From a checkpoint of a small mixture-of-experts model trained on Wikipedia.
Size: 9 layers, width 224.
Experts: 64 experts in each of 9 layers, 128 SwiGLU neurons an expert.
Below are experts of layer 3 (counted from 0) of a mixture-of-experts language model. Rows are named router (the router's row for the expert) and show model dimensions 112-223. Each number is 128 + 32 x the weight over its row's rms, rounded and kept within 0 to 255. Numbers have three digits each.
After each expert's rows: a language model's description of what the expert responds to; "gets" lists some tokens that make up at least twice as much of what it gets as of all text. This comes from a sample of Wikipedia text that the model never trained on. Tokens count by the router's weight.

# expert 52
router:122117159116148092081118119102132144113111183163151054116171128101109142141099131090141124146148165123082099111140148111123140150089101078145131099147104110180109094139129186092150131138146101125135116144111174091147110124125127080101106162120096052164113085129178123134117127112110121120091179096160150134093148116153099083224118100134
It responds to: Hyphens inside compounds like now-defunct and high-ranking, and suffixes like -ently, -ically, -ously, -ful, -ed.
gets: "-", "'", "ed ", "ing ", "ly ", "al "

# expert 7
router:154158143073166060136113118075094121179124168071111083160121070158128152127104120118140118088164066167100072146050113135151118145116143136154197165078113109119149151161139133102149160136127063145109101088076105121142110151172116130082060103110132033120113167169150114100126128135134186123126121127163049118101088097179100119113125110159
It responds to: Line-initial dashes, titles and first words of list entries or sentences, such as Sir, Prince, starring, Con-sid-ered, Succeeded by.
gets: "- ", "-", ", ", ": ", "\n", "("

# expert 55
router:152085173128128091011154086072100162091131136132130101097118088132111150111140104124148092126146133123138064126108146151100185133044183126123122125114108134122173119142161112098136149118122112154143069107097172063116129156168134094146063177068098080178076153159181170101137182139181161105118169160238087098099097120207121097188158077140
It responds to: Function words in biography openings and disambiguation headers, such as born, from, at, = before a name, See also.
gets: "= ", "from ", "- ", "a ", "| ", "born "

# expert 8
router:219132104106132100119102110162160188169120149126137074085164147206165156145121107063118055104142084116128081126058094098150180113136170157150116111081112151147134118175101195089142111114155091110129101094136142117150148132153126138118155122092150085113131108195109160115096161182152151110098123130174097097117155120139143100142096096137
It responds to: And, ampersands and commas joining parts of proper names and place lists, such as Bosnia and Herzegovina, Brighton & Hove, Gisborne, New Zealand.
gets: "and ", ", ", "& ", "United ", "'", "National "

# expert 37
router:122122131105156063106128086097146149167070150160115102156160107138111137115140150113130161120127132118092122175106148100138132119082130143133090114104018133149085131152118177068208096036122134121145118116094147103119037110137129083106056155137140088123132149174158101107120159132097150128067101109120106100090109132147142155159126090142
It responds to: Final suffix pieces completing words, such as embass-y, govern-or-ship, Impeach-ment, plus stray bytes in cuneiform tables and election tables.
gets: "s", "es", "on", "ed", ": ", "ers"

# expert 54
router:159142177103137087049079142081121143122093156180175047100202092146137149070116067099115103088074073107110108083116157126126116179111132169131078113118140055149104085127146131082152186144136096129154134124114136087138098143173104125173061158096131115156128120165180144119119129119112146091134164149154102091165116085120086090162182095185
It responds to: The word of after quantities and partitives like one of, rest of, all five of, plus some common nouns like also, career.
gets: "of ", "also", "I", "career", "However", "years"

# expert 35
router:144136130082142085099100105089151161152091183126131092102146131165150133100133093095154089113098110152131076109093140123117150165088182142168138152101112072141120158144158180093106165083145098104149126126147145134136144145165126062129106109105140051161149122160179133118119155124149137094075188099205092124174140075151079083187108085165
It responds to: Final digits of years, especially the 0 in decades like early 1970s, plus parentheses, commas and periods after dates.
gets: "0", "(", ".", "4", "8", "5"

# expert 62
router:113110144094184136113052122116120121141138131081101069123143104076118144123121133110141158109140118155096083125077123139133148132084112096137107140143106152154073112147140145112161124125129132124147108125080203092126107171141158162124089111078187048132055154180131170089105171155109180102150115101144071132087088100151114135107137091151
It responds to: Final pieces of given names and name-like words after initial consonants, such as Brad, LeVar, Rannveig, Hemlata, often in sports tables and cast lists.
gets: "o ", "i ", "a ", "an ", "e ", "y "

# expert 56
router:180115171134128108063152122097104132132031178089119067107189106196112149085153151120140145139107106160102080120105119142115179153117144166159123081083118121178129103168144152096146176123160098115132128141142203085153086119175095076098117137142141119134080158093169134135098104095135155156081154125157114121151183066142084088132120102108
It responds to: Punctuation and function words inside quoted reviews and speech, such as commas, periods, the, a, and; also modals could, should, might.
gets: ". ", ", ", "\n", "the ", "to ", "\n\n"

# expert 49
router:183146143084149142113102059168118121200141210108145119101133124205114150131121138085139121095153087148130088131060157082130091117118121131196079177140101105148153120152121167096153146092197125096138105089160119047163150101164110090080084110151110089155150118179122161103119115125131162112157144125215108127083132138138119129163136097126
It responds to: Verbs and prepositions in location and route descriptions, such as crossing, border with, neighbouring, across, was, plus Location list dashes.
gets: "was ", ": ", "is ", "ing ", "along ", " "

# expert 19
router:158139142121161140114082093138116117138094204090124177107157073137118117082143127073180128082109105145139111155093092135104140132133145167170100110114076129143138172105108221140107143061212114090133113100105127088139109179136100111082068142138148099114146086136100106129155125110143134113140129107180116134159145096146104113179144080119
It responds to: Nouns and adjectives right after the, often followed by of, such as the age of, the same, the latter, the United States.
gets: "of ", "United ", "end ", "most ", "following ", "same "

# expert 2
router:138151113135134142019122084114152135139111146148135094117204094093146115114113133078133062106105065158138115130131126124136156153092136170113083136133145088157120152128182162040168133102162102159115107118097112106141158155175159139169079126045144078108102096148122172083122155164133160080142132116171121143110086120097087134170115090159
It responds to: First digits of four-digit years after in, commas, parentheses or dashes, such as 186 in 1864, 201 in 2019, 174 in 1740.
gets: "201", "200", "199", "195", "198", "194"

# expert 33
router:108145134160120133064099073111124117160105146115153106114209111109099111105135118099131154078126123133130070105116155105141131121128104104158107112113116120136129089137153186095177150124153123117163133086043183036144109125122140137096109136084149097099078164175146113149068133100138147095141102127135116127139121132165095128129136122138
It responds to: Column headers and cell values in sports and career tables, such as "Years", "Votes", "Pts", dashes and scores.
gets: " ", "0 ", "— ", "; ", "Votes ", "– "

# expert 9
router:144084187108117090059102074098150136112085165109116047099194144158135166096095107118135105125128109144105102077107166092155212168126126131106139103123085154160111130157160129108196134148121094121155121125087203132133141082139137085145096124078125061139113136160145172102134124169136145100042105101209123102120100147168107072171139067146
It responds to: Closing and opening == marks of Wikipedia section headings such as "==Honors==", plus scattered words in plot summaries.
gets: "==", "===", ".", "== ", "the ", "\n"

# expert 15
router:177138143123150086053135110105112140146096159108172119119156098178136194101118123094156103103142098162091141159078188065102121127076188114136085112172093085154090170127129163062153098087125121151124161111081121129123069125139100106087073135126089055122095124156175134113168171110137114173086137118140055101096115127140090128157138082137
It responds to: Dash bullets and words in politician infoboxes and election tables, such as "- Assumed office", "presidential", "elected", "Preceded by".
gets: "- ", "the ", ")", ") ", "°", "by"

# expert 44
router:172100137153149109119149100135103155190090093182114068094193107121148141105133144055148087141097129117111124139114121087083171114128126132150127100110101132212131147064167127045116155104173092127125127130094114041106117145168069114140112164078146132143138085137086124092103108152123088131153181143151108125126151162152089104174142106123
It responds to: Possessive 's and pronouns his, its, their, her, whose, and plural s endings, often in census and demographic text.
gets: "s ", "his ", "its ", "their ", "her ", "' "

# expert 10
router:168125176163234136137109089128150158146074157126140107075193158130112136080141175124181143131127140134085079101121137117098142149104115103207138111165121134216157172053170137126129102074172099145148083099142140126121068150146112100157078115120125073147116147180101133088160170148140153118106143139165133127107141115155048139176105086135
It responds to: Prepositions and subordinators opening a clause or phrase, often after a comma or "However", such as as, in, when, during, although.
gets: "in ", "as ", "\n", ", ", "with ", "on "

# expert 39
router:180086120095143095108081126091095146135108164108090038082120100130112143127123116110102103070122101135119111114068094139178171159127164178165101116081121162125152112136131185138169135091163077096137120081129169122139104160149125148119119150116130067105133123176152165115100146159132173105106103101171094085139127076156157114126119106196
It responds to: Word endings and words inside multiword titles and proper names, such as Fl-ight 2574, Gr-ave, "Atlas of the Borough of".
gets: "of ", "er ", "ers ", "y ", "es ", "ing "

# expert 51
router:133187133071147074084093075055091131149083160135114099073180131115141090119138123103135091082159100143116077116102142102148196118122137140160108090047051129172102070122156161097148160144147094129185147131124137067111116155164149068144107110117124093106105153145160156128053110173139136149101112103198067123155147151127096098119108080141
It responds to: Double line breaks ending a paragraph, list or table before a new heading, plus "that", "seen", "While", "Although".
gets: "\n\n", "that ", ". ", "began ", ".\" ", "seen "

# expert 31
router:147088166130130110079122062105124149141117178116116099133118092106075083104145147119142172111141129130121107083093153137112161132066158079131078122123072133165136132132159115111158182136160146146164105116128094093067095171140134155140102140104159114129140187206189162109114158143116164122086141137156062062140147096188106086172176091105
It responds to: Common words in sports and arts career narratives after he or his, such as based, career, his work, signed with.
gets: "was ", "the ", ": ", "to ", "based ", "a "

# expert 40
router:138095195106123129080094135154124138146130173159167068095186100109068107133105135100137158155155108118097093135078115110112214174137124078098091114121115120125074126120130121092210175163169126120159144089124115094128106118161083158119105145045124108090127123158152157097118116135122153099112160130129091113152176095134092130180198100114
It responds to: Words in sports match and season reports, such as over and to after scores, round, championship, scored, baseball, NHL.
gets: "the ", "1 ", "in ", "a ", ". ", "0 "

# expert 24
router:133146189110181116068133062138148125146060164109152121118169139106118190114151120050146103065082106149132111111129124114092166139082126126160115098078066112164117111129184158078146195124144123139196077089113169107098130115144156154127056163099137082139107146172154157085137144145157166113082161149157107127105171126165105133162141093147
It responds to: Conjunctions and sentence starters after commas or periods joining clauses, such as and, but, while, however, He.
gets: "and ", "| ", "He ", "but ", "while ", "which "

# expert 50
router:145121108131176132058055093143134152165083142126116092105148130105103132083157134072125118109093112137112117127103052078115159089115128151153105119130122151175127132090190216066145141117204120095159073120116119129079118179164105162142063175078170099091134130161073138145109145140167169109129142129144123107127122151127127108109123119147
It responds to: Word pieces right after a single capital letter in names and transliterations, such as Tsyganov, Tse-tung, Wanderers; also dashes in score and chemical names.
gets: "–", ". ", ".", "-", ",", ":"

# expert 3
router:132160178111162082089086096118122137131137145139130099105166069151083145096103153074139111138074080178125075096115131128099158123121116075142135109101081143154103177122128143055151118152165096155157084081099104124130090171129127106148086144117135097122118145156118141096132114140117149086130129135214067148077085092135063127132084071111
It responds to: Cell-opening pipes and numbers in sports and results tables, plus periods after list numbers and first words like "The", "These".
gets: "| ", "- ", ". ", " ", "The ", "most "

# expert 63
router:168116082113123130054107070138128179171082152167123085082177099151143124111127108092115069145107119147140138088075123089140196168131119151163131111112140128147146079130169191091162174123146085125145145134105141115128135114197087079107130137067112138119138122191166173139111175171168163092099168090161118116161137102152095093190119133163
It responds to: Hyphens and dashes in math formulas, date ranges and series names, e.g. "GT4 Cup - Silver", plus Greek text pieces.
gets: "- ", "a ", "– ", "|", "==", "= "

# expert 36
router:103125149141189110074107077120147142190124179123116121064188081158151107062127151080135112133113145132091106125110178147054133173129141157153096122133130104150130147121177189096141154080199151136151097113123153014113081119100128126155085114143150110121082073155094147094098162127111095094121151104138119119112093149100101121099142071177
It responds to: Subject pronouns it, there, he following a clause break, mostly describing buildings, grounds and venues, plus table row breaks.
gets: "it ", "\n", "It ", "he ", "is ", "there "

# expert 6
router:170113161170119137091103101144151180179090135098134106119165162165092129084165131083140161124158066129112143115112164136095187149070137107147135114078144102165154122135147154080176173091169126091150083070075100088108127158146103150108084141076114057176114182144175159106136121156127205120136205140157063105141108089167118078184145106184
It responds to: Pipe separators and numbers in football stats tables, goals in match results like 4-2, and coordinate separators.
gets: "| ", "/ ", "0 ", "1 ", "|", "', "

# expert 48
router:155124142155146130122129101113107218138091127130113076109166134186174152162073108108135125170135108118108079137123092072091140142121131123101115087095106162150130108157149151104164162182136071102190135095113145111122136142149159108123119153102113052101078125210170132117080124173181126081113155100243098174104097152168068113129122105108
It responds to: Latin species and genus name endings and taxobox labels like Genus, Binomial name, Order, e.g. ornata, Herbihabitans.
gets: "us ", "is ", "as ", "\n", "to ", "Genus"

# expert 20
router:180094131113166070091071123111137156131100179131131058092196163142087161103122099082144079101078117165144087080101110122139178149096136142131164108079114124168161087115157189073156116141144111131143090098093170147111094121140090109146081135092119069133066187177158150106096158171132181125086181066173108143111126152187101098125144074124
It responds to: Verbs of saying, reporting and narrative action after a subject, such as says, told, wrote, reveals, quoted; also sentence-ending punctuation and line breaks.
gets: "(", ", ", "\n", ". ", "said ", "are "

# expert 14
router:155103108175116097077112098081082156160099115133117101111211057100140141098128088101115132057143097137109071102105139120094116123093113149120100125126097059103102132130169140058128154133149094135114144112024178055119118138170142097103040123122128091091049131178133140124113129158165140135186141102141084149117107078146118152142171082159
It responds to: The word age inside parentheses after a birth date in footballer and biography infoboxes, plus table cell pipes and scattered word pieces.
gets: "| ", "m", "age ", "–", "M", "r"

# expert 61
router:178111135175144133117116111117124161144118124145132091116142110206120170123121163100126051117102075118137091104120143041112169137125145140125128111071109148176101174140136173083141189145160092109102117086087144015125093107122081130103124193092126110126081146177138143094103097151144145151119132170171091143106142131110127111135138088112
It responds to: Field names and separators in infoboxes and taxonomy lists, such as Phylum, Order, Elevation, Time zone, Coordinates, and table bars.
gets: "| ", "\n", "/ ", "name", "|", "ft "

# expert 27
router:139103158080230111102096124160133150163145128122111123115190144094098148105094126147133123139109096141064098144101129122121130148093120183190157079150104096152134104167136138100155142093178113118144141123085164059138079143135123155124074135139152095133059102164104136068135200130163166170150122140133139090083145083155055126121127103082
It responds to: Commas and "and" between items in lists of countries, languages or objects, e.g. "France, Germany, Italy, Spain".
gets: ", ", "and ", "he ", "Personal ", "T", "Mar"

# expert 21
router:135129116109195110082117100120130177160149123091105068147161121143170157113127155108146106109111117155094136138133134044174191095127143137123136099130079154168167142166166198082126174057151090174144082130102170097099141103208064176084092160071156054146119138169133123097099148167138167130114131141166099092144128170173099094133117089153
It responds to: Word-piece endings of verbs and nouns in shipwreck lists and similar narrative, such as y-acht, s-ank, ran aground, sent-enced.
gets: "\n", "ay", "J", "was ", ": ", "ak"